config.yaml
n_layer: 13
d_model: 320
n_experts: 96
experts_per_token: 8
d_expert: 32
d_shared_expert: 0
activation: "swiglu"
moe_layers: [0, 1, 2, 3, 4, 5, 6, 7, 8, 9, 10, 11, 12]
router_score: "sigmoid"
normalize_top_k: true
routed_scale: 1.0
balance_loss: 0.000481
balance_bias: true
init_std_router: 0.0231
lr_router: 0.000393
n_head: 5
n_kv_head: 5
head_dim: 64
vocab_size: 32000
norm: "rmsnorm"
norm_place: "pre"
norm_eps: 1e-06
positions: "rope"
rope_base: 10000.0
rope_fraction: 1.0
qk_norm: false
attn_scale: 0.125
tie_embeddings: false
parallel_block: false
init: "uniform"
init_std_qkv: 0.0406
init_std_o: 0.00797
init_std_up: 0.0406
init_std_down: 0.00494
optimizer: "soap_variant"
lr: 0.00284
beta1: 0.95
beta2: 0.99
weight_decay: 0.082
lr_head: 0.00598
grad_clip: 2.0
warmup_steps: 200
schedule: "wsd"
decay_fraction: 0.753
decay_shape: "pow"
final_lr_fraction: 0.0
batch_tokens: 32768
seq_len: 256
doc_mask: false
train_tokens: 268500000
steps: 8194
dataset: "wikipedia_en"
Below are experts of layer 9 (counted from 0) of a mixture-of-experts language model. Rows are named router (the router's row for the expert), gate (a neuron's input weights, with its number), up (a neuron's input weights, with its number), down (a neuron's output weights, with its number) and show model dimensions 160-319. Each number is 128 + 32 x the weight over its row's rms, rounded and kept within 0 to 255.
Before each expert's rows: a language model's description of what the expert responds to. This comes from a sample of Wikipedia text that the model never trained on.

# expert 15
Table pipes, infobox colons, coordinate letters and units in structured data, such as |, :, N, ft, ISBN.
router [188 104 115 142  96 123  86 108 170 112 112 168 135 122 115  94 163 107 124 134  55 137 131 144 130 126 110 147 161 147 142 112 161 155 143  91 104 152  96  85 134 115 146 146 105  80  28 129 116 146 167 178 119 134 109 173 138 149 134 113  98 139 124 129 174 194  62 107  86 173 112 130 118 121 139 133 136 102 129 128 123 111 128 165  81 138 115 132 144  86 134 129 122 128  85 167  99 134 162 169 100 157 167  87  85 145 108  96 173 104 129 134 103 109 108 195 208 123 118  88  84 100 103 115 146 140  65 133 132 120 112 128 125 164  92 186  94 102 148 139 100 105 170  86  83 100 162 149 113 117 141 116 163 155 115 137 115 158 101 136]
gate0 [116 132 178 129 164  78 116 154 126 145 160 153 186 162 110 114  80 132 179 148 120 189 108 172 116 135  87 123 144  98 155 175 144 132  92  78 161 179 125  67 175  94 172 147 166 172  83 149 142 107 174 177  74 153 144 149 115 142 136  93 134 121 136  78 102 138 146 123  74 114 166 135 106 180  72 105 130 160 111 155 176 118 146 148 127 111 101 136 195  56 141  65 106 130 132 155 143 127  66 137 154 126 148 135  80 148  74 181 114 104 171 102 121 141 159  97 115 146 120 100  81 123 110  79 171  92 124 127 143  83 132 143 174 134  79 161 115 117 117 155 100  76  96 145 133 109  68 188  93  86  87 117  84 102 118 108 192 149 121 175]
up0 [141 121 106 174 160 121 132 129 112 131 131  75 129 127  80 121 164 120  80 110 137 194 146 172 104 181 128  52 106 100 142 134 117 131 166 110 116 219 139 133 157 115 122 113 106 152 117 168 151 186  97  84 154 188 104  89 138 142 101  86 161 138 162 152 126  95  79 147 100 161 147 111 118 147  99 151 104 144  90 137 146 110 153 121 128  85 101 148 199 106 187  96 130  75 182 167 196  89 169  70 101 144 117 124 117  85 156 120 104  35 121 109  65 153 110 238  98 126  84 117  99 162 108 150  99 146 170 111  98 145 134 158 112 128 138 182 149  50 101  89 109 134 122 125 128 130 116 104 101 130 134 176 143 107 112  81 153  88  92 112]
down0 [134 115 115 166  86 129 110  63 105 156 114 108 109 131 166 142 110  69  75  74 148  88 119 183 150  93 120 127 116 163 162 159  67  73  85 119 161 108 115 152 134 177  74 172 163 118 139  79 164 100 170  90  56 137 107 169 110  84 138 162 197 132 106 124  91 110 124 129 204 165 119 125 128 181  97 160 109 119 154 101 152 154 118 135 108 154  79 159 174 119 125 163 146 108  74 109 146  90 183 109 112 106  75 105 191  63 147 135 114 143 140 116 144 148  93 118  93 112 152 138  68  57 132 118 151 166 160 224 121 147  93  98  95  96 119 111 127 152 139 120 140 156 155 123  70  92 115 173 103 156 202 144 173 182  60 146 131  89 151 114]
gate1 [ 90  82 139 122 152 118 110 125 108 194 106 154 110 129 150 110 174 144 119 139 146  75 110 116 118 107 127 186 119 125 125 124 127 177 128 160  85 149 153 136 162 159 138 127  95  71 114 147 150 180 151 107 113 155  64 195 134 149 181 139 138 127 158 137  79 138  96 166 167 172  98 156 178 168  95 103 113 127  72 141  88 110 109 110 124  82 118 197 198  99 113  95  88 147  75 133  73 144 116 182 116 141 119 154 125 150 116 108 169 159 132 152  80 131 169 167 126  99 110  82 191 130 115 159 119  73 141  77  79 157 131  98  50 171 141 148 170 154 132 107  44 203  59  88 135 163 135 152 125 118  60 110  97  89 115  80 101 174 147 149]
up1 [128  56  99 186  95  87 163 104  69 134 145  80 128 180 140  95  94 143  91 148 121 128  94 122 131 151 144 151  76 121 169 107 138 152 124 149 113 150 144 124  97 109 128 135 143 164 181 115 146 194 104 124 119 128  88 136 119 101 168 167  69 130 149 175  96 155 115  90 100 109 116  99 142 141 140 126 139  70 130  84 110 171  68 133 144 107 136 160 165 121 122 118 111 140 148 141 118  40 132 112 143 107 150 169 151 103 165 122 129  96 132  95  59 147 103 133 112 193 142  88 146 174 173 145  85 109 131 131 172 151 179  96 135 130 156 166  89  86 175  99  84  87  54 119 144  94 102 112 194 121 108 180 135 166 147 108 113 166 124  91]
down1 [109 137 133 148 107 121 186 178 165 154 107 149  91 117 118 106 129 100 153 158 140 136 154 114 174 109  97 164 191 198 104  94 107  92 111 111  83 148 128 149 150 115 146 127 172 104  58 148 147 151 134 108 149  72  84 163 191 201 143 148 166 164 157 164 127  41 162 125 116  90 130  81 128 115 122 132 200 178 198 165  97 122 190 140 110 170 158 128 173 153 105 115  74 131  90 122 103 137  97  98 131 111 127 159 110 112 119  81 131 130 148 171 153 129 162 145 127 123 157 115  50 121 149 101  81 164  72 187 168 141 116  94 165 150 112 159 151 119  78  84 166 105 128 127 137  74 112  92 139 150 101 193 151  96 125 117  94  87  90 140]
gate2 [150 108 160 133 132 135 170 147 116 126 144 128  67 140  79 110 143  99 139 151 111 130 107 166 109 129  90 110 103 127 157 133 121  67 146 102 139 190  97  82 203 111 168 160 113  91  82 146 166 129 148 148 106  93 126 121 128 157 155  66  86 145  77 149 102  81 136 127 145 138  85 113 111 151 126  42 113  69 122 104 166 155  67 151  99 157  60 145 146 161 124  68 182 122 134 114 104 174 156 138 102 139 163  71 124 123 137  75  72 147 126 233 149 114  94 188 146 129 149 148 134 204 151 126 126 173  73 120 104 106 123  69 162 129 124 110 103 143 127 151 102  94 118 134 118 146 123  74 205 113 135 137  93 116 166 133 111 197  56  98]
up2 [168  90 130  80  84  81 134 131 164 102 184 107 146 113 196 160 170 194 120 141 124 169 123  71 164 114 134 117 130 149 135 156  90 112 140  85 126  98 151  96 130 143 118  74 122  73 194 135 151 140 124 166  90 111 140  94 102 177 121 149 132 106 143 110 151  82 122 135 111 100 196 162 145  54 114 109 174 149 130 119 119 117  97  79 163  81 146 162 120 104 177  88 111 129 154 139 119 146 123 157 128  99 101  86 119 124 154 180 140  91 175 108 124  83 129  91 118 174  81 115 144  91  73 144 133 165 183 134  98  88 138 135 127  80 150 142  42 144 154 138 119 116 123  99 106  99  87 123  50  70 149 108 134 109 125 111  87 138 180 100]
down2 [135 130  79 110 142 113 109  73 151 112  86 146 139 174 178  70 127 106 115 126 138 192 178 170 136 149 160 136 115  93 113 123  99 100  71 100 124 105 135 197 138 129 121 165 117 137 149 179 187 136  79 104 139 175  64 136 140 123 136 182  92 142 163 149 107 150  86 129  57 111  94 146 134 132  54 172  92 114 110 121  97  88 154 154  86  67 110 140 125 137 163 152 157  86 142 150 114 132 180 149  93 153 133 134 110 139  75 129 135  73 155 111  88 149 153 173 132  75 112 168 165 148 165 121 163 180 113 106 135 105 157 137 181  91 101 164 139 111 104  83 118 134 164  92  96  77  81 143 135 108 115 106 158 130 156 105 157 111 128 141]
gate3 [171  87 111  93 150 105 126 126 162 164 111 143 103 120  95 120 162 149 126 133 134 116 159 156 118 162 139 128 169 101  92  74 186 119 165 123  68 139 163  95 106 101 120 124 174  95 162 160 105 142  97 148 114 133  89 125 156 134 127  83  82  89 136 159 169 187  89  72 143 141  96 188 120 114  83  99 156 122  48 165  65 131 134 189 130  64  94 154 148  85 157  88 107 124  83 113 120 127 161 137 146  86 140 124  91 120 109  96 178  82  91 186 101 104 107 170 173 127  94 112 135  98 113 148 135 176 111 116 130 200 129 126 160 155 155 157 171 175 116 134 134 104  77 101 133 118 200 158 137 111 134 131 191 138 120 117 114 105 168 172]
up3 [105 125 129 107 125 151 135 106 134 110 138 131  95 124 104 111  89 181  98 108 154 146  83 134 138 132 167  59  73 118 128  64  70 179 122 186 113  94 142 117 105  86 136 160  84 203  72  75 118 131 115 107 110 166  92 164 158 105 111 127 141 149 108 163 131  86 111 159 140 117 170 145 131  65 131 131 145  83 101 154 123  81 124 119 170 124  79 135 114 146 133  97 155 131 115 132 173  66 118  99 119 152 130  95 132 159 129 106 155 121 150 195 148 137 137 108 154 153 109 155 112  82  64  83 117 150 148  24 154  67 108 112  85  83 124  99 156 116 111 117 117  95 117 108 148 188 135 169 131 140  87 132 153  62  81 145 121 114  89 123]
down3 [153 100  92 151  84  85 110 138 182 125  48  63 103  89 137 109 138 107 103 115 110 186 136 103  71 192 132 126  61 121 108 122  97 119 151 115  83 164 113 124 117  88 126 137 110  89 177 140 123 108 154 133 137 123  84 141 114 127  98 132 165 182 101 160 165 118 120  97 116  72 158 155 101  93 144 158  94 103 109 151 149 129 109 178 187 109  86 146 102 123 121 156  92 201  68 122 104 121 115 149  86 145 141  95 112 177 133 132 154 150 176 103 151 134 166 101 123 150 160 169 123 102 124 102 114 118 118 132 120 144 159 170 148 115 116  71 128 149 148  99 133 145 140 149  74  45 116 148  75 116 148 151 131 120 133 117 131 120 118 128]
gate4 [147  98  35 112 145 155 128  89 152 119 153 181 176 141  80 107 123  68 134  90  80 113 171 179 110 151 166 125 164 132 129  81 151 163 131  51 135 139 107  53  67  92 144 147 121 125  69 163 140  74 148 158 176 131 159 167 176  95 157  83  83  95 117 149 113 153 118 108  75 105 134 101 150 119 118 120 111 112 187 182 134  49 134 124 162  76 121 119 130 144 154 185 162 119 103 147  97 136  99 159 117 120 130 131 133 126 131 141 129 163  68 146 119 117  81 134 152 184 104 148 154 136 127 103 119 142 131 100 148 135  78 109 141 115 116 138 134  92 131 105 150 109 194  71 150 103 102 160 114 125 108  81 158 188  98 146 150 147 130 131]
up4 [129 193 138 117 154 106 138 141  42 128  78 100 148 146 129 137 161 131 155 129 175 169 135  51 131 111  54 132 125 187  99 122 156 146 162 139 132  87 129 143 151 124 113 185 148 108 114 103 149 129  75 120 163 136  41 147 133 138 130 129 181 176 121 162  92 139 110 133 126  95 129 103 134 174 126 141 102 141 115 107 147 118 117 137  90 152 121 148 155 149 137  84 136  94 157  94 157 149 161  69 139 135 164 192 127 118 147 159  58 133 107  70 160 170 160 105  98 122 149 108 130 116 142 136 116 163 123 152 108  69 184 156 112 139  99 114 176 111 124 118 119 133 110  90 108  91 100  81 102 121 110 182 134 169 115 129 159 166 120 141]
down4 [117 203 127 114 121 112 125 169 187  88  90  57 144  69 145 161 156 152 165 115 111 161 136  75  83 129 138 105  96 168 106 102 149  94 159 116 155 106 115 157 175  95 105  98 143 118 121  38  77 109  76 131 115 152 127 141 141 139 139 115 152 134 116 156 140 107 148 115 110 161 151  81 105 118 112 125 126 133  89 126 192 198 199 127  92 120  63 146 145  84 102 134 102  79 158 138 158 176 115 165 110 137 131 142 114 166  93  89 171 142 146 107 126 166 164 125 126 138 119 110  71 109 103 128 140  78 157  68 127 181 153  88 193  91 132 150  75 149 143 109 123 179  94 154 171 157  99 144 191 115 109 128  86 124  93 111 116 133 125 149]
gate5 [132 154 152 106 107 137 126  96  74 134 157 133 172  90 207  88 165 122 136 128 135  64 128 183 156  87 105 167 106 178 143 153 146 173 123 130  89 143  42 129 140 127  91  71 138  58 146 153 115 121 153 137 146 146 169  84 107 112 156 148  84 128  94 125 156 117  50 173 140 179 122 150 131 121 157 127 134  93 104 126  65 147  57 162 112 146  79 161 112 127 164 139 181 168 114 163 123 123 130 155  76 139  96 152 126 132  85 154 118 110 149  85 109  20  85 139 136 145  90 112  61 135 127 111 183 156 166 149 130 122 125 111 106  93 114 158  87 171 156 131 132 140 151 130 182 124 129  92 123 110 109 126 154 158  71 109 210 181 168 169]
up5 [132 159 101 106 119 151 129  94 102 130 149 115 155 220  93  96  38 101 107 198  81  95 118 115 182 209 116 132 163 147 158 137  42 156 103 143 149 118 116 134 147 143  84 171 129 128 127  92  92 183 148  51 124 113 114 117  61 160 134 124 165 154 145 165 135 123 159 139 121 102 115  99 115 124 135 172 129 107 118  63 136 130 145 140  92 137 133 154 102 138  75  75 177 127 114 145 151  92 129 107  94 162 146  82  92  94  69  95 127 169 174  98 194 140 172 156 147 131 124 189 164 118 124 124  95 131 147 145 126 161 150 101 178  47 160  85 161 186 134 134 149 140  96 139 129 148 159 197 184 200 143 206  82 159 167 111  90  81 231  93]
down5 [125 100 138 141 150 131  95 113  50  85 108  89 171 106 159 114 110  99 163  88 204 137  69 154 118 180 130 130  95  97 112 122 121 113 135 128  84 132  83 111  98 111 137 113 194 149 127 163 128 139 167  77 140 118 109 123 115  95  85 112 118 129 131 131 144 112  56 160 147 101 127 118 156  81 125  90 117 147 155 158  96 126 104 138  83 140 158 149 141 106 107 121 150 118 153 136 160 111 153 136 160 101  95 132 117 122 174 155 146 123 128 124 129 175 134 146 163 127  86 163 166 119 122 150  79  91 154 158 177 113 140 115 136  72 135 159  92 139 117 151 138 135 148 149 110 108 161 155  74 148 147 101 140 190 121 106 182 130 155 143]
gate6 [105  93 107 109 112 106 108 137 169 104 134 160 120  71  86 109 107 110 125 166  34 122  82 146 141 154 123 126 135 160 132 114 124 121 100  90 110 106  71 111 115 132 175 120 134 100 172 142 118 101 143 134 134 142 127  78 149 157 128 124 100  99 102 130 153 127  96 163 139  72 189  89 166  82  73  87 165 124 108 225 120  86 143  89 171 140 155  14 105  57 153 122 112 197 111 106 137 130 106 161 155 133 155  63  78 159 184  94 118  98 107 112 137  88 107  93 113 162 139 106 126 122 118 125  92 125 122 151 110 124 117 138  79 183  86 120 151 118 113 121 126 121 180 111 149 168 139 183 146  93 160  73 134 181 131 135 135  97 110 111]
up6 [123 163 104  99  47 136 147 158 139  86 101 150 104 129  81 189 130 108 159 164 141 124 177  99 128  67 125 152 137 194 150  85 127 131  93 136 104 127 132  93 109 112 156 139  97 103 131 132 138 101 137 107 143 137 172 146 123 135 174 119  95  92  67 123 130 127  96  99  95 136  76 137 151 155  99 147 148 122  59 169 114 102  93 149 176 138 165  91 157 137  67 148 105 132 124 113 142 121 181 119 158 122 207  95 141 146  79  98  41 104 111 120  66 160 118 136 130  82 135  75 112 144 121 189  90  91  89 156 118 160 107 147 129 158 146 156 103 150  69  66 144  80 134 144  80 138 169 131 103 121 105  59 125 172 192 135 116  81 153 129]
down6 [209  98 166 179 118 177 143 125 161 139  77  99 164 136 170  94 162 117  85 120 139 128 155 106 128  99  76 177 186  84 163 127  82  90 124 100 120 103 121 158  88 117 107 162 114 181 159 100 185 170 117 143 106 102  66 139  87  88 156 147 101 172 175 107 130  98 126 152 152 134 125 139 182 157 128 144  71  96 114 119 117 213 145 166 126 154 195 135 129 131 153 141 150 123 147  89 144 106 140  94 152  97  96  87 103  84 146 163 122 137  97 112 162  61  88 106 146 161  83 127 144 142 148  90 133 140 175 128 137 150  83 144 152 131 140 157  91  84 115 113 150 168 180 134 124 131  84 124 147 111 101 125 155  98 140  94 145 158 119 157]
gate7 [153 136 128 138 208 162  90  88 114 152  92 119 168 110 156 100 106 158 146 102 119 143 176 120 146  92  76 158 124 160  99 113 166 149  89  81 140 148 155 145 173 141 182 179 134  60  98 146 141 147 128 208 114 120  92 143 106 146 104 118 151 109 175 149  60 114 119 145 131 127 114 121 163 165 171 202 121  70 125 169 160 102  57 130 105 161 100 106 107 164 138 148 114 139 119 140 140 143 173 129 151 122 161  95  88 123 149  80 136 135 104 123 138 135 186 126 173 142 118 117  51 115 150  93  99 166  63 105 104 112 112 172  96  84 150 158  96  82  93 129 101 123  87 124 152 132 101 170 128 153 112 159 160 139  75 120 154 157  71 109]
up7 [153 145  85 133 111 153 183 115 155 130  78 108 129 137 141 165 201 133 113 117 148 133 115 117 108 147 136 151 146 137 141 170 145 149 141 125 110 140 130 162 177 129 170 103 144 116 124 133 148 122 181 160 145 151 162 115 131 125 136 131 116 176 162  99 107  84 151  87  57 156 164 110  91 159  52 147 133 153 135 125 175  88 174 165  96 122 121 112 102 112  90 172 139 170 169 122 109 179 118 121 117 103 109  82 101 178 163 122 113 169 112 169 121  97 114 130 112  91 117 155 138 140 151 141 186  87 141 157  87 171 116 123 140 131 162 146  68 100 147  95 114 151 150 148 182 149 147 181  81  92 119 131 130 147  79 201  51 170  83 144]
down7 [115 163 166 114 112  92 113 134 103 152 119 108 163 107  74  58  94  98 114 135 169 134 172  91 178 168 109  99 164 129 128  57 148 116  94 137 126 111 160 162 157 113  86  74 125 161  93 144 149 121 151 147 120 140 165 105  98 153 187 114 106 170 120 188  91 161 116 169 123 148 108 172  52 111 174 104 129 116 134 116  79 149 184  96 125 128 110 134  90 143 136 163 127 110 124 133 109 139 148 149 149  94 114 156 158 179 131 129 126 199 147  79 127 143 160 116 107 158  87 100 103 152  58 129  44 147 160 157 119 109  90 101 102 135  76 126 122 145 159 126 205 162 110 136  70 102 152 149 130 117  57 104  98  74 115  81  66  64 138 131]
gate8 [152 109 132 112 113  92 115 106 170 144 117 138 120 106  95  71  98  53 127 123 131 141 123  85 139 112 143 192  80 154  94  59 136 162 129  40 108 159 146  74 124 138 146 179  97 140  87  99 183  98 151 142  76 160 119 135  53 144 134 102 149 150 143  83 109 145  85 169 152 189 114 124 178 136 124 135 196 179  91 138 106  88 130 136  72 147 130 114  95 102 148 167 105 141  21 117  97 125 125 106 138 126 111 172 139 133 106  79 105  89 160 124 112 131  98 131 129 108 151 134  88 152 144 138  75  60 104  87 128  78  90 163 186 147 119 130 104 110 136 181 136 102  88 120 143  91  96 129 135  78 130 167 137  99 126 116 138 153  81 177]
up8 [146 109 138 159 154 149 194 145 129 197 220 109 137 131 134 132 112 181  74 144 133 153 142 104 150 123 175 123 121 137  78  96 100 138 122 195 120 100 118 179 145 158 111 193 162 118 115  81 105 130  82 150 135 146 125  51 214 121 149 131 104 106 120 109 111 100 144 127 140  61 138 142 140 173 132 170 154 131 175 146  88 150 110 153 102 170  99  83 194  90 130 118  93 109 100  85 125 147 167  68  80 152 126 171 113 120 111 115  75 130  88 123 152  54 114 164 141 109 145 147 150  90  87 119 103 134  98 151 124  97 222 122  85  89 122 126 132 107 132 103 134 132  61 115 117 123 196  74 123 122  82 137 114  80 111 157 109 130 160  93]
down8 [250 113  87 141 145 112 128 138  67  77 169 162 106 126  80 165 106 133 151 149 195 135 161 128 156 130  89 166 145 169 104 156  87 101 118 160 186  70  90 122  91 141 161  91 132 164 158 144 144  41 118 142 118 106  67 120 172  81 114 176 192 106 154 169 163 108  78  86  76 156 136 133  85 101  84 128  83 119 134  94 121 167 124 171 139 102 133 158 165 148  89  92 115 102 136 136 105 170 140  93 138  95 137 108 133  86 142 103 183 113 104 140 137 165  94 140 144 146 138 131 110 152 134 104  98 155 215  91 116 120 169  84 124 135  99 170 166  89  92 101 122 114 101 161 116 132  95 146 105 149 119  56 105  98 172 129 129  82 170 183]
gate9 [145 191 113 115 116 140 108  97  89 141 114 126 162 150 107 160  93 136 125  72 182  92  76 149  73 119 162 151 101  94 157 122 160 126  86  59 134 137 102 120  99  91 131 179 111 145  66 112 155  85 153 121  86 138  73 112 131 123  79  89 157 130 144 130 172 173  58 165  78 157 162 150 133 128 144  89 116  96  77 126  93  85  97 152 158 118 147  88 157 144  88 136 123  76  64 168  95 115 113 110 122 116 159 115 105 102 134 171 128 121 110  82 115  95 128 124 173 114 111  96 100 144 152  66 108 123 108  60  64  51  62 163 148 156 124 171 186  70 114 133 102  80 125 132  82 117  92 180 108 135 145 129 139  84  84 120 124 136 164 101]
up9 [150 115 115 139 159  90 145 113 198 153 172 165 154 161 156  74 101 161 171 211 164 138 144 152 120 109 175 127 124 132 124 150 145 132 140 166 214 111  81 122  64 106 126  82 111 149 194 146 195 150 114 159 191  92  78  92 129 125 125 156 111 156 159 121 166 149 170  53 117 126 139 164 153 148 132 154 134 123 112 171 115 127 114  44 127 132 194 158  87  83 122 142  86  92 169  90 149 134 147 181 181 112 117 169 101  94 142 126 138  87 120 135 157 121  91 146  98 167 102 119 114 155 122 201  94 131 120  92 146 175 187  83 120  90  80  88 133 152 113 176 106 200 133 152 119 128 179 150 135  79 188 154 191 126 180 124 174 134 134 142]
down9 [121  69 160 141  75 182 142 173 108 137 145 119 119 127  89 145 106 161 172 150 126 106 120 117 144 108 137 196 108 124 101 154 122  95 199 153 157 144  79 172  99 119  97 159  66 108 131 161 106 189 106 142  55 143 195 125 114 126 136 155 117 132 136 129 142  93 121 105 106 112  98 159  97 120 218 118 116 167 120 122 122 105 159 143 149 137 176 136 125 132 106  99  68 133 154  60 113 119  99 131 127 146 148 144 193 113 151 111 138 124 147 132  87  83  98 153 175  83 186 125 178 127 132 177  84  98 139  99 203 140 105 203 129 107 176 144 154 126 113 156 117 112 112 106 137 110 198 124 125  67 122  81 140 160 141 111 165  53 185 164]
gate10 [ 65 119  87 103 169  77 135 148 131 104 157 115 178 157 132 175 143 106 147  94 139 137  83 145 147 207 134 126 141 187 119 133  78  95 127  45 159 141 147 125 102 118  97 142 148 126 116 141 137 194 174 150 102 146 142 127 161 138 163 139 167 139 116 131 146 160  67 129 146 119 110 159 120 124 124  65 147 102 148 171 124 159  84 143  91 110 134 128 192 103  82 146 131 143 130 129 139 115 163 146 114 174 151  76  66 157 184 149 145 138 124 165  95 200 117 155 152 161  98 109 160 128 132 124 133  97 126 117 113 107  91 112 113 104 143 152 157 153 161 161 209 145 119 163  65 106  49 120  85 124  97 119 192 137 137 118 113 124 193 162]
up10 [142  87 129 175  86 129 142 143  92 167 139 147 130 110 122 190 122  98 111 137 125  85  97 121 181  82  86 145 155 123  96  73 119 148 150 164 110 165 127 147 132 166 152 117 110  86  97 185  79 169 197 121 135  99 167 120 113  96 162 113 107 167 117 171 149 166  96 107 118  86 106 170 125 110  90 115  95  78 143 115  60 192  95 121 110 132 174 169 170 102 156 133  84 142 109 134 149 106 145 130  67 108 153 123 183 144 121 122 126 127 162  97 124 107 134 132 145 113 149 167  74 146 100  83 155 136 101 125 164 132 141 158 121 121 130 167 131 107 173  96 138 205 103 109 119 120  74 160 200 172  67 117  90 131  90 185  96 145 131 175]
down10 [ 85 146 154  97  99  91 122  82 130 122  99  66  94 166 180 132  86 126 131 133 131 141 159 135 137  97 117 101 180 120  93  80  72  86 139  75 139 157 107 122 116  56 172 113 151 114 143 107 114 108 119 170 121 128 116  79 168 133 122 174  71  88 140 108 136 136 147 108 159 129 158 166  73 126 139 191  86 141 172 138 126 145 126  87 158 176 128 105  49 139 147 165 110 161 124 154 139 125 115 148 121 129  90 169 133 140 103 117 171 105 139 158 114  72 107 130 145 116 167 138 145 138 157 123 196  95 115 152 173 119  58 117 122 130 135 126 100  81  77 132 114 112 144  70 121 123  80 115 123 177 179 107 161 145  98 113 192 155 122  91]
gate11 [130 123  88 119 144 130 146 136  99 131 111  48 117 144 110 175 125  87 112 106 187 159  77  80 118 140 130  77 112 103 136 127 217  70 113  85  99 193  94  69  70 137 170  91 114 120 101 117 126  83 120 142 120 152 108 121 141 136 161 111  65 163 153 108 116 114 128 123 171 132 106 108 132 129 134 108 152  85 122 140 156 122  94 112  96  80 112 119  90 102 167  46  81 103 157 134 186 125 199 158 110 150 186  82  89 101 123 125 156 180 125 150  92 115  83  97 157 141 142 103 146 181 148 163 145 151 166  53 200 167  95 143 127 167 204 187 162 155 113 152  77 142 109 126 129  93 146 140 184 129 154 106 131  70  93 119 112 140 125 164]
up11 [ 70 139 146  99 123 118 180 136 122 166 137 125 153 163 114 142 120 185 119 134 106 156 104 136 156 177 141 105  95 123 152 164 138 100  95  57 142  85  50 193 105 115 185 109 162 132  95 128 125 140 216  73 151 126 109 101  91 148 106 159  87  81 124 142 118 145 157 149 148 137 126 125  94 118 168 130 114 104 171 137 112 126 109 130 117 123  99 139 101 106 114  89 147 113 192 121 114 150  77 171 119 143  88 127 128 120 130 188 134 143 105 145  77  90 104 137 100 190  84  73 117 166 169 107 158  97 137 148 139 114  90 138  86 131 128 121 112  52 132  73 173 106 143 180 131 141  61  99 125 124 169 151 143 148 155 107 165 114 138 165]
down11 [ 89 107  95 155 119 165 111 118 166 104 156  99  73 160  77 129 143 131 123  93  86  98 119 135 180 164 168 180 186 141 108 164 103  69 166 145 146 183 140 132 146 144 118 161  33  98  94 120 144  90 177 138 125 133 164 110 103 103 169 130 160 112 127 129 114  73 165  64 137  58 174 115  96 146 121 154 181  86  99 163 102 121 116 124 144 133 158 101 130 170 124 166 132 130 119 129 131 122  96  83 105 121 111 121 117 151 144 131 127 114 243  63 179  92  66 108 108  39  90 157 140  99  92  94 125  62 153 116 131 134  87 140 130 150 133  85  82 111 117 132 111 124 157 126 131 117 121 116  93 127  96 151 111 146 136 186 103 107 196  88]
gate12 [160 121 148 121 111 208 124 133 153 145 125 136 122 129 150 111 164 124 108 112 174  98 103 118 147 173  99 107 143 139 150  71 114 175 135  89  95  97 124  88 115 145 150 155 142 160  32 114  81 121  99 178 102 114 150  91 218 122 136 133 137  33 162 126 163 164 127  83 160  85 147 129 151 118 123 155 173 101  99 179 194  84 145 129 149  89 120 133 126 122  88 140 128 125 142 166 141 133  78  93 130 125 213 119  85 163 125 113  59  90 167 120 119 157 120 120 128 108  94 177 151 154 130  51 166 195 150 109 130 150 164 126 168 123 149  75 161 104 169 101 161 119 138  58 144 145 114 179 125 110 145 134 100 157 172 135 114 115  94  42]
up12 [118  87 107 118 138 107 154 153 157 112 127 189 138 180 125  84 130 182 205 147 113 133  86 193 175 106  78 143 127 127 169 112 126 175 182 128 165 114 103 173 132 139 115 124 113  97 118 136  98 184 177  90 102 142 127 136 144  86 166 117 120 142 103 169 172 126 110 117  68 129 146 139  91 103 144 106 139 163  90  88  61 154 144  85  88 144 166 176 115  85 119 115 170 122 102 126 147 113  73 159 101 154 128 133 177  84 163 155 170  97  93 191 101  94 150 131 195 103  96 145 173 103 118 122 109 120 113 151 114  67 185 170 170 134 183 171 128 196  84 146 160 149 129 111 114  92 135 149 118 122 115 139 142 124 162 135 141 192 133 188]
down12 [153 109 179 133 118  56 183 151 114 103 107 133 100  69 111 120 151  89 181 126 120 173  89  94 188 162 137 131 113 140  85 116 130 124 191 147 146 202 108 178 152 112 137 157 123  67 135  95 168 139 131 141 105 130 163  99  79  96 173 111  91 177  94 120 129 108 140 166  79 137 138 104  38 155 126 172 214  50 113 110 150 125 120  81 141  91 123 184 119  88 131  71 128 140 125 119 136 120 193 127 116  97 142 131 130 160 124 146 136 179 157 135  78 128 174 119 133 101 121 161 125 106 156 121 134 134 149 150 138 174 168  92 120 128 149 138 102 151 167 124 162 150  62 128 159  80 114 102  79 153 156  49 176 122  88 123 137 100 149  88]
gate13 [147 113 123 161 133  95 149 104 101 107 108 127  75 143 116 129 166  96 141 165 109 155 127 105 108 121 130 116 174 172 107 150 166  98 121 117 118 205 128  51 125 105  86  88 123  80  77 141  99  67 140 143 105  80 164 115  80 130 124 111 117  91 143 105 118 105 152 140 153 118 143  87 114 152 121  70 149 113 106 116 137 157 173  84 141 130 148 129 109  73 136 134 187 159  90  95 135 137 120 113  85 117 162  97 103 156 152 132  81 126 130  40 144 103 137 145 127  77 114  79 182  78 127 145 153 158 116 159 178 104  99 106 184 136 143 161 138 160  99 141 152  87 147  40 130 127 103  76 142 113  77 173  85 112  62  86 108  93 145  72]
up13 [154 106 148  92 154 136 149  50  89  89 182 151 136  71 108 124 129 152 174 154  95 154 124 220 144 146 119 139 143 156  87 141 111 137 111 131 122  60 184 154 150 104 120 111 110  86 108 108 116 103 128 152 116 114 115 131 156  51 126 184 182 176  77 183  95  39 126 160 112 149  97 106 122 163  97 117 158 106 128 100 113 101 106 163 149 133  41 135 142 106 172 166 165 165 110 139 159 124 168 101 102 156  90 112 165  87 131 165 128  88 130 127  84  90 164 151 134  67  47 138 109 124  52 120 117  99 166 187 165 180 114 132 153  96  84 128  90 160 102 152 129 158 167 139 128 120 179 103 123  85 139 211 137 112 135 127  97 115 137  89]
down13 [ 84 150 122 130 146 109 100 122 128 190 127 160  99 125  95 142 122 143 113 101 165 169 120 124  97 103 143 119  77 177 142 192 120 110 182 163 147 125 175 133 107 144 110 145 102  96  99 145 156  99 134 131 117 150 187 145  92 116 117 125 141 149 117 121  64 177 176 103  76 150 174 164 126 147  54  99 104 133 173 154 109 144  72 123 145  37 126 118 168 111 141 144 144 110 176 130 103 119  98 132 154 102 182  89 108 108  94  76 188 157 202 207 201 129 181 117 141 110 143 115 149 183 140 121 116 136 110 117 137 118 100 132 137 122  69 126 198 121 160 152 225  63 152 113 126 135 132 171 148 190 207 149 170 105 179 134 131 167 133 141]